Weights of a small mixture-of-experts language model, trained from scratch on English Wikipedia.
Size: width 224, vocabulary 11707.
Experts: 16 experts in each of 4 layers, 272 SwiGLU neurons an expert, 2 picks a token, a sigmoid router.
Training: a variant of SOAP for the experts, 9117 steps.
Below are experts of layer 3 (counted from 0) of a mixture-of-experts language model. Rows are named router (the router's row for the expert), down (a neuron's output weights, with its number) and show model dimensions 112-223. Each number is 128 + 24 x the weight over its row's rms, rounded and kept within 0 to 255.
After each expert's rows: "comes before" lists some tokens at least twice as common just after its tokens as in all text. This comes from a sample of Wikipedia text that the model never trained on. Tokens count by the router's weight.

# expert 4
router [114 144 137 161 131 139 125  89 160 142 187 130 117 107 152 120 118 158 152 115 131 136 135  96 155 137 116 178 107 146 137 125 154 118 216 140 142 135 131 138 146  69 146 140 106  90 102 116 148 107 132 103 152 149 123 125 139 115 115 111 155 167  87 102 114 108 135 148 101 136 137 166 116 137 153 133 138 158  76 119 137  96 121 166 184  78 103 116 153 138 122 161 119 131 141 141  80  94 119 125  97 160 150 115 130 147 104 129 122  94 109  98]
down10 [ 97 134 137 162 123 142 123 127 150 119 123 125 158 139 117 135 154 126 102 161 112  70 142 137 111 159 117 124  93  97 119 136 124 125 158 116 134 128 144  98 124 121 114 157 146 117 109  94 114 112 157  60  93 133 131 111 116 201 134  98 137 146 123 161 174 126 112 140 144 176 112 122 116 103 140 127  99 156 141 163 149 139 108 101 110 112 106 115 122 156 138 158 120 138 142 104 122  94 142 132 120  91 104 151  85 142 133 115 102 130  79  66]
down11 [135 111 117 146 122 115 110 150 117 139 154 125 144 125 111 164 141 139  96  94 131 200 120 188 129 169 120 115 134 125 100  90  90 124 154 115 111 110  95 121 123 172 107 123 106 109 107 125 161 129 156 135  89 117 169 141 119 145 134 109 104 173 104 113 138 147 118 119 131 123 132 132 104 131 124 109 190 125 115 106  99 115 182  83 172 167 102 104 118 137 141 103 114 134 114 105 106 141 111 165 154  78 169 105 113 116 131 145 140 101 128 129]
down12 [117 109 146 126 146 139 119 147  85 137 139 140 160 126 104 112 150 100 151 138 129 161 119 147 148 129 152 148 131 125 149 135 147  74 173 138  95 196 113 113 155 129 149 131 126 185 150 139 153 142 148  96 129 112  83 115 131 154 178 123 143 153 169 126 140  72 132 171 128 150 150 138 123 122 122 130  84 103 127 148 134  90 126 110 119  63  91 122  88  93  75 143 118 150 133 135  90 123 109 126 111  72 165  91 105 150 141  73 137 140 110 133]
down13 [173 187 140 161 124  88 112 135 151 132 110  88 143  94 123 106  98 125 137 115 169 120 135 129 111 145 154 111 142 131 134 151 130 135  97 122 137 113 113 139 131  99 141 117  93 105 176 136 104  88 150 179 147 136 134  99 108 138 159 139 151 155 146  98 114 121 129 117 102  88 123 168 114 120 154  89 135 119 139 141 131  88 113  78 122  99 122  96 115 123  98 131 100 108  96 131 121 119 163 133 125 140 117  81 145  93 108  96 132 150 105  94]
down14 [136 137 147 151 134 220 139 143 155 115 115 108 103 106 179 143 142 151 112  93 115 125 151 139 104 164 142 171 168 105  68 133 142 164 123 126 108 107  77 129 136 136  78 129 152 148 130 163 107 128 154 125 131 147 137 188 133 105 112  93 113 138 142 120 128 115 155 200 144 133 126 124 135 143 118 139 101 149 108 114 133 133 135 128 146 132 155  91 119 141 136 133 155 142 105 165 145 116 138  94  73 106 166  79 129 162 170 133 132 112 107 138]
down15 [139 108 102 131  81 174  99  91 104 127  95 127 133 124 130 137 126 158 107  96 152 125 142  91 141 162 150 128  88 148 124 113  96 115 122 182 115 123 152 122 114 110 102 140 114 116 108 140 132 146 101 145 105 139  92 116 129 113 155 125 140 184 170 106 119 132 126 108 115 146 155 131 125 121 182 173 151 154 138 125 173 139 151 125 115 106 122 105 148 128 111 142 143 139  99 136 128 158 112 144 131 141 145 152 161 103 118 163 110 182 129  99]
down16 [134 110 145 118 119 116 148 170 166 103 122 167 134 117  95 137  70 133 136 152 145 133 104 132 116  87  85 113 147 140  95 116 140 127 136 125 115 151 114 109 102 164 121 119 135 176 111 128  88 104 109 139  99 132 114  96 182 127  62 136 183 133 127 107 181 101 110 122 141 100 148 106 188 127 148 125  89  74 153 147 149 167 125 136 130 138 115 114 134 134 119  94 145 122 130 120 112  84 139 139 154 146 159 150 122 147 149 120  86 116 148 154]
down17 [153 128  74 123 111 158 167 169 142 204 126 142 119 119 117 176 145 109 130 114 103 142  96 137 172 124 158 136  85  95 115 108 124 112 158 101 122 154 130 171 197 138 156 131 123 145 161 147 142 138 128  85 164 140  93 138 122 115 117  87  98 154 129 115 143 139 143 154 120 120 117 114 122 103 133 117 164 102 127 107 118 152  96 165 131 115 146 112 141 145 135 159 148 120 113 124 110 133 140 111 130 172 102 123 120  85 105 131 140 121 164  99]
down18 [ 95 152 143 156 116 122 159 178 101 101 143 112 123 168 177 120 131 152 120 109 112 104 112 132  91 149 109  96 121  77 101 126 162 172 137 131 111  80 116 118  84 138 137 187 130 100 157 135 136 115 122  81 138  87 101 145 119 129 136 118 158  79 133 137 134 135 146 138 111 154 208 146 146 138  98 123 138 114 108 120 142 127 125 109 117 149  94 111 138 119 104 128 158  98 153 133 111 140 144 117 131 133 138 101 170 150 135 119 117 147 130 127]
comes before: " |", "0", "4", "5", "6", "7"

# expert 15
router [170  98 174 154 160 145 144  91 111 131  78 130 154 152  95 149 116 176  99 149 135 129 150 113 147 157 141 126 146 146 112 133 136 159 145 107 132 120 143 123 150 124 135 140 183  76 115 122 107 132 134 102 117 163 133 152 131 132 123 110 132 123 132 122 167 122 131 131 134 135 146 103 155 131 116 169 141  75 106  85 111  62 109 116 143 112 121 116 143 127 136 105 154 144 152  79 107 132 141 119 114 142 141 108 128  96  94 153 135 135 124 148]
down0 [114 134  87  90 132 141 113 112 134 130 157 181 129 104 144 135 139 120 157 152 146 102 130 111 151 119 141 157 113 164 131 123 129 109 156  93 128 140 154 133 108 134 172 138 176 126  83 140 104  44 157 119 117 155 132 141 143 168  91 101 133 152 118 156 131 131 123  96 151 137 129 109 136 114 137 138 137 152 158 135 115 172 150 112 115 113  98 123 126 117  99 138 103  93 160 132 129 132 117 146 104 135 110 124 125 155 140  95 137 123 119 154]
down1 [148 151 138 156 155  93 123 139 183 105 172 124 128 135 161 129 103  92 141 146 104 138 123 127 122 113 138 148 140 102  89 119 140  86 105 115  88 118  90 127 106 123 155 123 126 168 146 164 115 130 127 142 126 108 100 146 127 129 121 130 115  98 130 138 151 131 160 131  86 124 111 133  88 118 125 159 145 163 113 111 133 125 143  89  81 137 149  79 133 171 146  95 105 157 166 135 180 175 140 117 122  76 132 138 133 124 124 125 109 124 151  97]
down2 [131 144 103 115 152 122 114 138 120 137 144 113 128 122 135 139 153 135 125 136 127 114 119 112 106 156  78  97 150 105 178 141 134 156  83 155 151 168 108 157 116 151 136 134 154 123 180 147 170 154 129 132 122 141 140 144 147 129 149 162 167 133 164 139 125 169 134 126 127 117 114 124 164 102 202  99 156 146 126 122 135  65 108 151 146 117 184 126 149  94  70 120 122 155  96  75 131 137 120 139 111  91 125 104 136 112 111 115 165 172 146 107]
down3 [140 160 124 123  87 144 137 136 133 124 104 103 121 135 165 119  69 146 105  93 165 158 106 141 119 140 143 103 142 123 106 114  78 106  95 157 111  96 135 128  97 160  93 105 143 111 108 167 147 137 129 104 101 105 154 142 123 114 107 158 157 130 137 115 144 119 110 162 149 143 135 128 145 134 139 137 141 137 134 131  77 126 126 106 136 134 119 177 122 111 158 157 116  86  92 125 159 170 174 181 134 105 135  71  99 148 174 108 107 139 161 128]
down4 [120 132 143 116  78  95 126 135  89 146 143 100 160 105 167 106  94  98 154 103 156 115 114 162 135 132 155 176 143 167 139 135 121 154 134 130 127 104 137 137 116 134 107 122 114 118 136 119 144 129 118 162 130 157  87 116 153 152 147 143 131 127 126 143  95 140 124 117 144 205 117 176 121 151 132 129  85 147 125 113 146 159 147 136 110 140 112 139 132 150 162 131 115 121 128  89 145  94  83 173 140 136 113 115 135 136 140 128 105 174 100 151]
down5 [218 130 113 129 157 117 140  99 123 113 136  88 140 171 138 109  98 144 139 137 143  94 138 122  82 102 180 121 161  88 122 134  75 128 134 149 113 158 115 153 165 141 126 142 131 125 122 108 138 165 147 169  99 133 159 162 154 121 124  98 142 151 147 130 140 126 137 187 188 156 131 145 126 109 190 125 129 114 136 137  95 127 166 116 128 134  92 122 143 115 145 117 123 183 181 131 108 104 111  97 105 107 117 115 137 137 129 149 102 102 154 165]
down6 [126 111 124 147 105 130 161 152 135 107 121 113 166 135 162 143 109 115 117 130 172 113 121 127 111 177 146 128 157 118 149  82 120 206 153  96 121 158 143 128 129  98 155 143 162 147 108 146 175 148 115 124 151 150 155 115 159 124 128  88 127 122 171 169 132 100 185  80 137 126 153 115 104 161 144 151  86 155 139 136 133 133 139 128 122 150 113 106 190 150 145 129 110  94 138 122 104 130 157 114 122 120 140 120 132 120 152 170 131  93 100 100]
down7 [102 170  91  91 119 127 146  96  93  73  77 144  86 127  92  83 119 188 117 128 137 142 165 120 117 135 139 157 137 125 165 129 136 118 138  95 120 140  97 137 131 145 153  85 153 149 142 183 125 121  85 112 122 102 126  86 156 124 100 138 119 142 150 141 112 169 117 119 147 149 134 135 103 148 136  86 122 162 159 115 125 110 102 115 137 151 108 146  83 134 130 104 104 136 111 151 134 136 142 138 104 170  87 125 170 134 138 166 153 136 159 164]
down8 [142 147 131 118 120 148 153  97 150 134  80 172 134 118 127 115  99  96 153 133 159 138 135 118 151 137 134 125  60 137  93 102  89 148 124 130 112  73 138 113  82 140 161 137 186 139  91 110 128 127 129  91 137 113 120 113 133 125 130  77  83 106 122 115 129 165 161 130 133 103 143  96 114 111 140 137 156 107 148 128 113 191 114 136 128  99 172 116 159 134 137 162 116 106  85 113 146 164 118  98 145 123 155 148 145 148 127 158 169 144 114  85]
comes before: " the", " a", " his", " he", " it", " an"

# expert 13
router [187 154 227 184 112 142 129 154 125 109 118 133 104 173  92 110 121 118 125 159 149 180 130 122  94 125 127 110 101 119 102 137 133 120 126 160 115  87 166 143 125 112 120 137 166 116 117 148 154  99 106 117 122 128 112 152 146  76 132 140 124 125 122 108 126 140 135 133 125 138 183  84 148 162 128 174  88  77  94  97 115 135 111 142 129 134  87 135 139 109 139 148 104 141 116 105  98 132  81 113 113 135 128 116 103 121 150 108 133 148 136 156]
down0 [132 143 132 110 120 157 104 113  65 134 137 135 113  94  96 155 101 116 116 125 108 112 157  99 117 143 145 117 123 106  88 121 160 108 171 127 112 136 125 100  89 148 177  88 146  61 117 140 114 141 139 107 128 167 154 144 115 125 166 127 135 171  88 104 127 163 121 148 152 125 119 135  92 100 107  71 124 175 142 133 158  79 114 118 106 141  96 179 148 141 133 114 132 120  92 155 138 162 196 129 177 105 137 129  58 148  97 142 116 155 130 131]
down1 [131 110 137 140 139 188  80 132 116 129 116 110 133 137 107 120 112  96 124 136 111 169 144 149 154 148 163 117 128  77 119 133 130 130 202 179 101 105 116 148 136 134 118 100 168 101 143  88 146 133 125 139 127 114 125 125 132 118 140 143 113 109 114 105 148  73  94 126 134 120 133 127 142 155 124 132 113 148 103 116 112 155 118 124 125 116 133 107 128  98  67  93 140 148 159 137 108 133 115 110 113  94  96 126 114 126 115  97  99  95 149 122]
down2 [138 116 107  95 109  97 100 132 112 126 115 156 165 174 142 148 150  71 126 182 126 107 163 126 135 121 145 101 160 105 149 147 111 147  77 145 128  98 110 132 163 179 116 139 147 161 132 123 143 106 103 135  92 116 134 109 116  97 106 148  82 147 110 167 100 125 102 107 134 144 161 143 156 155 163  77 172 103 117 158 155 176 150 127 105  90  96 149 113 121 117 125 138 149 190 128 105 115 112 147 135  96 119 120 160 109 129 133 110  96 138 134]
down3 [124  41 144 143 106 134 136 125 126 102 146 156 158 138 110 119 162 134 113 159 103 149 112 140  95 106 114 123 105  83  98 158 110  86  96 112 149 120 128 153 110 125 109 144 147 157 120 141  99 157 144 105 126 106 106 147 150 147 165 151 104 131 141 148 160  91 155 148 141  87 134 154  89 136  91  85 114 160 111 145 163 117 141 142  88 168 118 107  91 116 120 139 123 143  98 127 118 139 104 127 121  90  98 152 174 137 111 127 120  99 118  93]
down4 [135 136  85 146 165 126  91 120 132 108 129 141 128 155 135  84 130  80 128 124 125 149 101 123 163 105 123 164 130 171 120 170 143 142 103  77 123 104 126  81 144 161 141 102 139  72 101  85 146 175 120 134 121 100 108 115  78 174 124 138 139 129 208 135 111 119 120 168 129 122 138 121 143  90 123 123 123 113 138 106 116 126 140 144 123 158 135 110 154 122 119 158 126 160  94 129 159 138 120 102 127  69 151 145 158  81 153 105 110 165 136 108]
down5 [106  99 135 151 171 127 126 107 145 132 150  99 132 137 115 126 118  89  73 106 173 183 143 129 100 114 107 103 105 116 131 132 137 126 120 117 139 140 114 125 101 123  99 128 121  93 124 152 112 113 137 148 182 138 131 116 145 128 140 150 155 116 120 122 125 116 147 147  96 128 103 111 124 100 147  71 129 109 167  91 104 131 147 162 126 137 172 166 122 129 128 105 164 132 109 155 117 131 138 165 133 156 151 133 139 161 143 170 176 132 128 128]
down6 [127 123 168 102  96 117 104 134 148 124 126 153 137 108 157 143 161 111 101 178 142 163 109 100 135 139 143  74 147 119 142 113 117 117 133 150 147 113  78 136 130 105 132 173 111 165 131 112 121 105 156 156 128 125 114 169 140 115 113 117 153  98 100 109 101 145 125 103 151 147 122 137 121 103 149 126 156 136 112 110 130 143 118  80 135 122 121 152 134 118 147 114 161 137 162 115 145 149 147 109 123 126 152 133 154 102 146 120 147 101 131 120]
down7 [131 125 102  97 183 149 107  99  95 124 120  99 168 140  68 136 108  92 161 138 157 134 120 111 160 167 151 133 138 127  84 131 142  81 143 179 131 132 161 139 153  87 118 114  92 129  60 125 107 111 122 117 178 176 133 114 103 103 139 136  87 134 107 119 123  95 107 180 113  97 156 177 114 118 139 135 132 133 115 127 134 102 117  94 121 125 134 150 101 121 129 128  96 140 124 137 107 155 150  71 126 122 147 138 107 112 120  68  92 138 117 109]
down8 [128 146 130 153 118 164 177 140 158 132 120 146 107 116 156 105 101 102 142 115 126 130 125 123 153 148 118 143  99 117  93 135 133 100 100  85 144 147 131  91  82 105 177 134  78 123 117 124  89  97 160  67 140  89 137 139 104 100 143  97 123  97  79 101 123 134 129 156 123  95 151 168 166 125 137 113 138 156 117 111 101 137 169 122 110 174 141 142 121 125 138 130 152  89 156 125 100  87 121 146 133 127 168 127 137 128 151 120  94 163 139 156]
comes before: " the", "|", ":", " a", " his", " an"

# expert 2
router [122  82 153 177 173 113 110 112 123 155 130 139 143 125 137 132 121 151 172 147 112 147 106 107 126 129 156 116 128 150 105 128 119 195 166 112 116 141 150 116  82 119 115 103 157 104 125 112 158 123 129 125 122 124 136 128 151  99  77  96 108 112 116 114 151 124 129 107 156 123 130 149 112 106 135 179 102 120 121 144  94 132 174 163 127 105 121 104 146 160 121 139 116 163 111 135  94 143 112 117 114 115 138  73  93 110 141 132 105 141 109 141]
down14 [175  88  92 145  98 128  85 124 129 131 138 119  94  99 152 116 163 109 149 136  80 140 133 141 121 108  86 156 159 104 132 110 170 142 144 135 114 121  96  85 146  88  98 118 112 146 107 188  85 127 120 131  90  85 133 150 137 162 178 146  85 152 131 157 114  80 123  95 134 128  63 105 138 136 130 108 156 113 120 102 128 136 145 164 102  97 136 136 132 144 157 127 127  93 130  88 119 103 151 110 106 143 156 155 125 105 122 128 146 129  92 125]
down15 [143 109 104 147 128 124 131 133 116 119 129 104 132 137 123 123 165  87 148  90 147 113 107 140 150 115 126 100 155 149 102  98 138 117 127 163 162 119  93 117 127 112 114 113 121  77  81 112 182 149 147 143 140 149 131 145 138 170 117 175  77 190 119 148  89 136 113  83 162 110 140 118 157 134 110 143 129 114 177 109 132 156 119  88 156 131 103 123 122 167 129  95 130 105 129 101 130 140  95 143 125 145  82 136 124 147 107 115 112 161 125 151]
down16 [136 112 130 107 176  90 112 113 136 151 148  96 111 118 146 106 104  90 125 118 103 123  89 116 105 153 148 107 112 139  90 188 159 148 147 133 121  97 151 123 143 126 136 108 139 147 163 131 115 101 107 157 151 125 106  92  89 135 167 150 166 127 121 100 108 127 104 141 143 127 102 157 144 149 131 117 120  98 104 128 113 154 123 147 131 129  86 104 119 100 135 106 134  96 105 111 159 122 120 129 125 115 117 110 121 150 113  94 146 132  93 135]
down17 [118 125 163  98 113 139 125 138  89 135  91 146  82 125 158 139 122 135 138 147 114 101  83 172 143 100 126 130 115 147 132 166 107 154 168 118 119 135 144 170 107 139 139 131 116 113 164 119 162 143 159 125 144 165 137 120 137 189 125  90 105 128 121  97 117 168 135 155 112 101 102 138 121 133 126 111 140 114 130 126 161 102 146 153 118 123 124  88 135 135 148 115 119 153  99 128 114 102 139 102 148 129 102 107 130  93 137  80 134 157 114  86]
down18 [142 103 130 145 137  86  88 130 153  77 122 136 122 119 129 141 143  81 191 104 117  79 120 109  81 164 176 123  85 136 135 150 118 135 124 167 120 109  92 105 101 178 138 130 117 118 112 148 128  94 138 135 135 150  88 108 139 135 108 132 141 156 159 106 152 148 103  92 158 120 128 141 127  95 176 155  83 104 163 127 129 110 114 119  99 150 142 157 111 155 129  88 159 144 107 138 130 116 157 137 136 142 140 160 126 139 129 168  91 132 104 118]
down19 [144 101 126 119 133 140 126 152 120 159 126 129 106 117 119 151 168 155 126 106 166 131 150 140 110 109 133 135 124 147 115 117  99 127 174 141 165 122 128 104  65 134 108 155 146 144 117  95 139 141 143 129  91 141 133 175 142 143 187  75 113 105 118 122 127 118 159 139 157 146 125 177 150 124 145 147 106 164 137 195 134  95 101 141 117 141 167 137 213 134 124 140  99 110 145 139 119 115 156 136 136 139  94  98 111 153 155 133 110 151 148 146]
down20 [155 170 142 164 160 143  97 147 125 127 113 140 124  97 162 124 129  95 117 105  98 114 138  64  72  68 113 126 150 163 136 161 118 129  94 113 124 151 131 150  98 161 113 121 159 147 123 132 126 162 112 155 121 145 120 172 138  89 173 127 121 105 130 136 141 137 126 131 145 119 121 142 129 131 137 127 149 147 145 135 171 169 128 125 137 126  77 150  97 140 112 126 116 136  92 175  94 136 143 127 108 100  62  88 154 159 146 165 132  96 118 109]
down21 [144 142 160 111 153  92  86 124 125 138 153 126 114 138 135 103 122 105 112 106  98 167  64 171 111 134 124 183 126 158 114 127 106 140  95 141 115 118  95 148 113 151  94 125  95 125 130 140 158 165 153 156 139  74 166 163 101 127 146 172 109 116 140 123 136 107 125 110  93 157 130 108 143 122 131  98  92 102 119 101 120 180 158 114  97 110  95 124  89 134  85 120 118  93 144  96 103 112 124 163 145 120 165 111 137 136 142 128 130  90 160 133]
down22 [108 137 122 128 165 111 109 101 119 112 121 124 136 119 191 123  98 155 142 102 104 117 153 106 135 211 131 136 102 140 131 124 156 118 148 135 104 102 118 153  87 109  96 115 123  95 142 129 159 162 103  66 129 144 116 121 168 134 147 119 151 104 126  97  92 137 113 150 141 151 105 165 133 141 112 101 144 171 125 110 140  84 163 134 180 136 122 149 113 125 110 157 120 114 155 142 152 150 121 114 164  96 140 127  96 136 138 120 138 111  73 167]
comes before: " The", ",", " He", "==", " In", " It"

# expert 14
router [123 124 122 153 143 138 143 131 125 164 148 153 150 128 102 105 107 172 119 119 141 158 136 151 115  64 118 140 138 154 137 131 107 164 137 141 104 109 115 129 113 122 146 105 138 124 113 157 105  98 167 140 121 127 151 115  84 153  95  94 109 108 173 117 137 148 123 107  91 132 121 144 132 114 122 116 138 120 156 129  90 120 123 122 150 114 120 148 165 117 106 107 144 100 173 125 137 106 109 139 113 123  94 149  93 136 174 136 128 130 114 133]
down0 [129 161 117 124 146 131 111 128 105 143 131  77 141 138 133 115 141 137 138 140 148 142  85 124  69 127 109 129 169 107 113 148 103 145 105 162 137 156 103 129 144 130 141  62 164 161 131 121  97 119 107 127 105 135 124 155 102  98 125 140 150 114 158 143  82 139 136 129 125 117 136  83  83 133 139 110 147 113 123  80 145  94 140 125 128 102 121 118  91 106 138 168 122 141 119  95 160 115 133 143 132 122  92 172 125 156 134  91 115 130 132 118]
down1 [128 158 157 162 118 119 123 121 144 117 137 151  97 146 136 150 108 122  94 193  95 159 136 122 137 130 157 176 121 118 127 105 100 103 120 110 187  77 143 116  90 144 190 114 141 168 133 101 131 100 143 103 139 113 152 160  88 181 130 126 141 148 102  84 119 122 137 118 134  95 109 158 147 125 131 111 157 151 127 184 107 167 135  88 104 140 129  98 114 127 158 137 158 117 116 120 138 118 123 151 135 113 147 170 125 151  83 126 127 117 134 109]
down2 [113 103 127 106 155 141 141 122 150 161 103 130 114 117 121 188 115 171 107 125 162 136 122 130 105 173  64  99 142  99 156  93 164  65 111 138 149 156 152 136 131 149 174 124 137 159 124 121 127 170 177 122 126 117 166 159 188 142 125 101 126 127  94 118 121 126 106 128 122 101 134  86 136 167 138 135 168 125 117  95 136 103 117 125 134  91 121  73 125 142 105 121 139 105 125 138 138 125 124 135 169 147 122 180 147 112 129 136 115 145 157 108]
down3 [170 150  91 115 145 136 152 122 122  93  86 102 153 161 134 116 114 104 103 146  93 138 118 146 166 129 158 105 141 147 109 134  98 124 140 117 127 160  86 119 148 131 101 152 138 146 120 126 173 128 118 101 160 141 121 120 104 140 115  82 172 141 152 115 147 148  98  61 143 138 108 159 168 129 126 125 163 166 151 157 156 142 164 109 167 117 131 122 137 130 167 129 164 125 115 153 154 144 112 145 156 110 128 106 112 136 169 165 110 126 131 122]
down4 [137  66 104 140 150 164 134 134 139 151 131 168 146 142 135 155 129 144 118 152 156 139 141 118 121 142 112 134 103 142 111 127 125 106 154 138  93 128 171 128 137 136 121 155 102 134 112 113 127 189  82  83 132 136  98 105 128 115 153 128 118  79 117 138 167 112 152 130 119 157  97 127  96 108 122 135  97 108  97  94 107 132 123 117 125  87 124 127 139 165  34 114 179 122 154 139 113 138 110 144 120 105 176 105 127 105 127 130 132 102 167 104]
down5 [128  95 143 116 100 100 144 151 110 106 135 118 160 130 138 121 114 102 128 104 156  94 140 161 129 177 138 151 151 115 160 136 126 144 122 149  93 131 133 123 109 173 163 115 123 155 108 121 153 110 142 141 147 109 174  65 100 119 133  67  99 124 144 165 111 116 130 134 119 106  86 121 154 147 132 137 145 156 122  89 162 163 119  91 154 177 144 120 155 120 125 119 104 153 154  77 126 116 131  91 157 164 141 129 161 112 128 147 150 131 127 162]
down6 [167  98 142 109 138 149 156 169 120 171  98 134 158 106 100 152 134 135 137 130 159 154 122 151 130  98 102 164 138 105 168 108 121 161 106  90 119 115  96 120  92 173 129  83 118 148 155  78 107 154 118 157 124 145 124 148 144 148 150 133  94 151 154 148 116 150 184 127 117 157 155 138 102 113 161 162  87 190 134 142 139  78 137  99 119 140 133 152 143 105 139 160  80 129 139 149 101  86 156 133 115 130  85 105 126  96 162 131 138 116 119 196]
down7 [174 151 140 125 141 130 121 137 131 148 135 151  78 121 177 127 127 151 141 137  79 115 115 168 126 108  90 143 137 121 152 139  56 112 122 122 139 132 131 131 146 140 134 112  93 163 130 171 108 127 138 153 134 146 131 143  81 125 142 157 132 101 167 139 107 117 108 142  98 131 151 138  93 133  79 151  89  90 140 181  90 150 178 100 150 111 138 120 123 155 159 119 119 124 149 129 148 145 124 110 115 146  75 108 103 151 129 106 163 127 135 146]
down8 [121 141 137 134 137 100 119  81 155 165 131 134 114 137 120 158 102  87 179 163 101  90 121 187  95 117 138  86 128 132 145 128 147 141 155 211 131 133  95 128 115 141 144 129 108 184 144 137 124 161 174 123 180 151 164  99 137 126 125 142 145 103 169  91 136 110  90 142 120 138 127 132 129 109 149  98 136 117 140 136 141 151 125  93 140 166 103 134  89 113 130 119 130 138 125 113 178 109 156 163 168 134 115 122 129 115 134  94 103 132 136 128]
comes before: "-", "|", "==", "The", "===", "In"

# expert 0
router [129 149 165 166 138 166 101 115 151 153 119 130 132 171 108 144 137 128 130 109  95 109 127 113 127 118 167  91 133 112 118 135 134 118 116  77 102 103  96 132 143 114  78 153 141 130 148 123 142  51 158 136 158 134  67 183 102  84 118 134 131 101 112 106 184 128 141  96 134  98 119  91 120 163 118 101  97 124 158 135 135 138 156 128 154 125 136 132 174 139 112 147 134 167 133 127 108 143  85 126 117 138 146 147  88  99 129  89 134 125 154 143]
down9 [152 100 155 124 101 161 158 140  87 138 140 135 106 144 112 139 118 148 151 118 106  97 124  98 122 155 121 111 151 106  97 129 132 157 124 128 112 110 112 146 148  92 112 141 106 147  98 131  88 142 188 150  80 158  84 137 149 156 136 114 194 109 128 120 163  91 130 139 129 155 112 119 120 149 124 114 127 125 139 129 152 109 160  88 136 127 152 128 134 151 124 133 122 117 126  53 149 164 111 119 121 144 128 124 157 136 151 111 159 141 137 131]
down10 [114 149 141 150 126  96 136  98 130 130 137 131 118 136 126 104 119  76 176 163 121 121 127 138 106  82 160 164 121 155 110 149 152 109 132 114  93  83 156 135 151 151 137 157 151 120 137 144 156 111 121  88 134  87 134 152 112 112 158 137 140 123 136 142 134 163 115 130 166 124 130 142 161 136 146 203 178 124 122 127 179 126 110 174 141 123 116 131 132 141 122 155 138 161 134 147  90 177 134 117 121  95  81 121 155 121 180 148 144 131 120 186]
down11 [133 155  91 148 140  91 116 118 170 112 166 105 118 137 130 128 121 195 109 101 145 126 118 149 114 131 101 106 116 143  64  76 123  97 134 130 105 122 108 103 136 136 137 125 122 105 118 136 119 142 118 121 139 147 120 124 119 144 137 118 152 120 123 101 115 114 101 156 155  90 131  86 117 113 117 165 133 120 110 115 134 150 114 155 112 128 122  82 182  98 153 114 117 125 117 156 132 131 105 144 143 138 107 110 138 105 140 105 138 123 120 136]
down12 [150 159 142 126 123 139 110 118  82 108 117 128 143  85 103 108 163 125 113  86 152 102 167 121 156 116 139  66 135 120 123 168  93 135 118 146 143 176 123 139 165 133 156 139 143  88 129 102  97 122 145 154 172 113 114 120 121 146 128 127 146 108  92 156 153 136 116  98 120 141 142 111 165 140 152 144 151 104 153 114 122 161  69  92 133 145 144 147 128 152 160 119 131 124 120 139 121 101 146 170 145 135  85 132 160 127 112  82 103 150 100 171]
down13 [138 123 139 121  93 117 121 131 159 128 138 143 128 163 133 110 151 132 122 145 134 129 170 125 113 147 139 122 126 111 108 100 114 159  78 128 124 116 122  45 109 146 168 104 123 144 147 108 139  82 114 102 140 143 154 131 140 138 103 170 114  88 128 111  83 132 121 147 186 139 133 134 124 125 115 116 104  96 155 143 132 157 138 131 116 158 121 141 132 105 161 127 101 117 120 125  75 147 129 127 130 162 141 133 137 162 137 117 113 158 107 123]
down14 [126 110 134 157 155 105 121 123 137 107 144  99 139 124  94 155 122 163 121 137 126 100 170  85 136 115  85  93 173 105  69 164 135 125 166 113 125 108 144 114 137 147  77 171 156 144  89 139  85 128  94 129 183 131 121 115 112 106 129  98 152 155 177 121 127 106 130 147 122 166 133 121 108 155 114 155 112 172 131 102 180  76 120 114 103 102  78 125 168 126 112 108  95 125 100 115 116 133 109 156 126 131 143 155  86 123 107  96 164 129 143 114]
down15 [123 108 103 138 105  97 141 136 162 132  85 114 138  71 152 105 116 131 109 125 105 119 122 154 113  65 136 170  92 101 139 149 123 160 142 137 115 120  90 110 107 150 139  97 189 138 110 148 131  60 146 145 147 114 109 151 127 122 116 100 125 111 113 123 108 153 118 167 102 105 143 107 128 141 129 144 123 146 107 132  97  97 108 126  96  86 127 140 170 115 145 141 107 133  99 100 124 135 126 114 140 101 151 153 171 114 149 126 126 153  95 124]
down16 [119 178 139 147 151 122 133 161 137 148 143 126 142 116 148  98 134  81 148 107 125 104 149 146 131 124 129 150 134 102 175 124 144 154  90 148 103 108 117 162 100 118 119 144  86 123 180  94 124 159  96  81 137 119 107 104 102 116 154 165 119 122  87 123 133 157 129 129 121 158 108 146 106 137 129 164 106  77 136 134 148 122 141 109 124 139  94 128 107 131 120 120 132  91  80 103 110  88 167 176 115 141  96 107 138 129 133 157 119  90 105 169]
down17 [184 179 138 156 125 129 112 124 158 118 143 139 141 124 163 150 148 143 110 102 158 122 125 135 130  85 126 105 129 126 116 136  93 114 119 153 115 147 137 119 115 110 149 121  97 106 128  96 124 164  90 134 153 125 122 139 100 138 111 114 111 120 111 172 156  96 133 145 152 148 118  98 136 153  98 118 109 136 198 186 119 109 148 184 118 120 140 151 143 145  92 148 151 163 139 132 136 174 173  87 159 207 159 110 191 152 159 131 124 119 125 141]
comes before: ":", "-", "=", "\n", " •", " Born"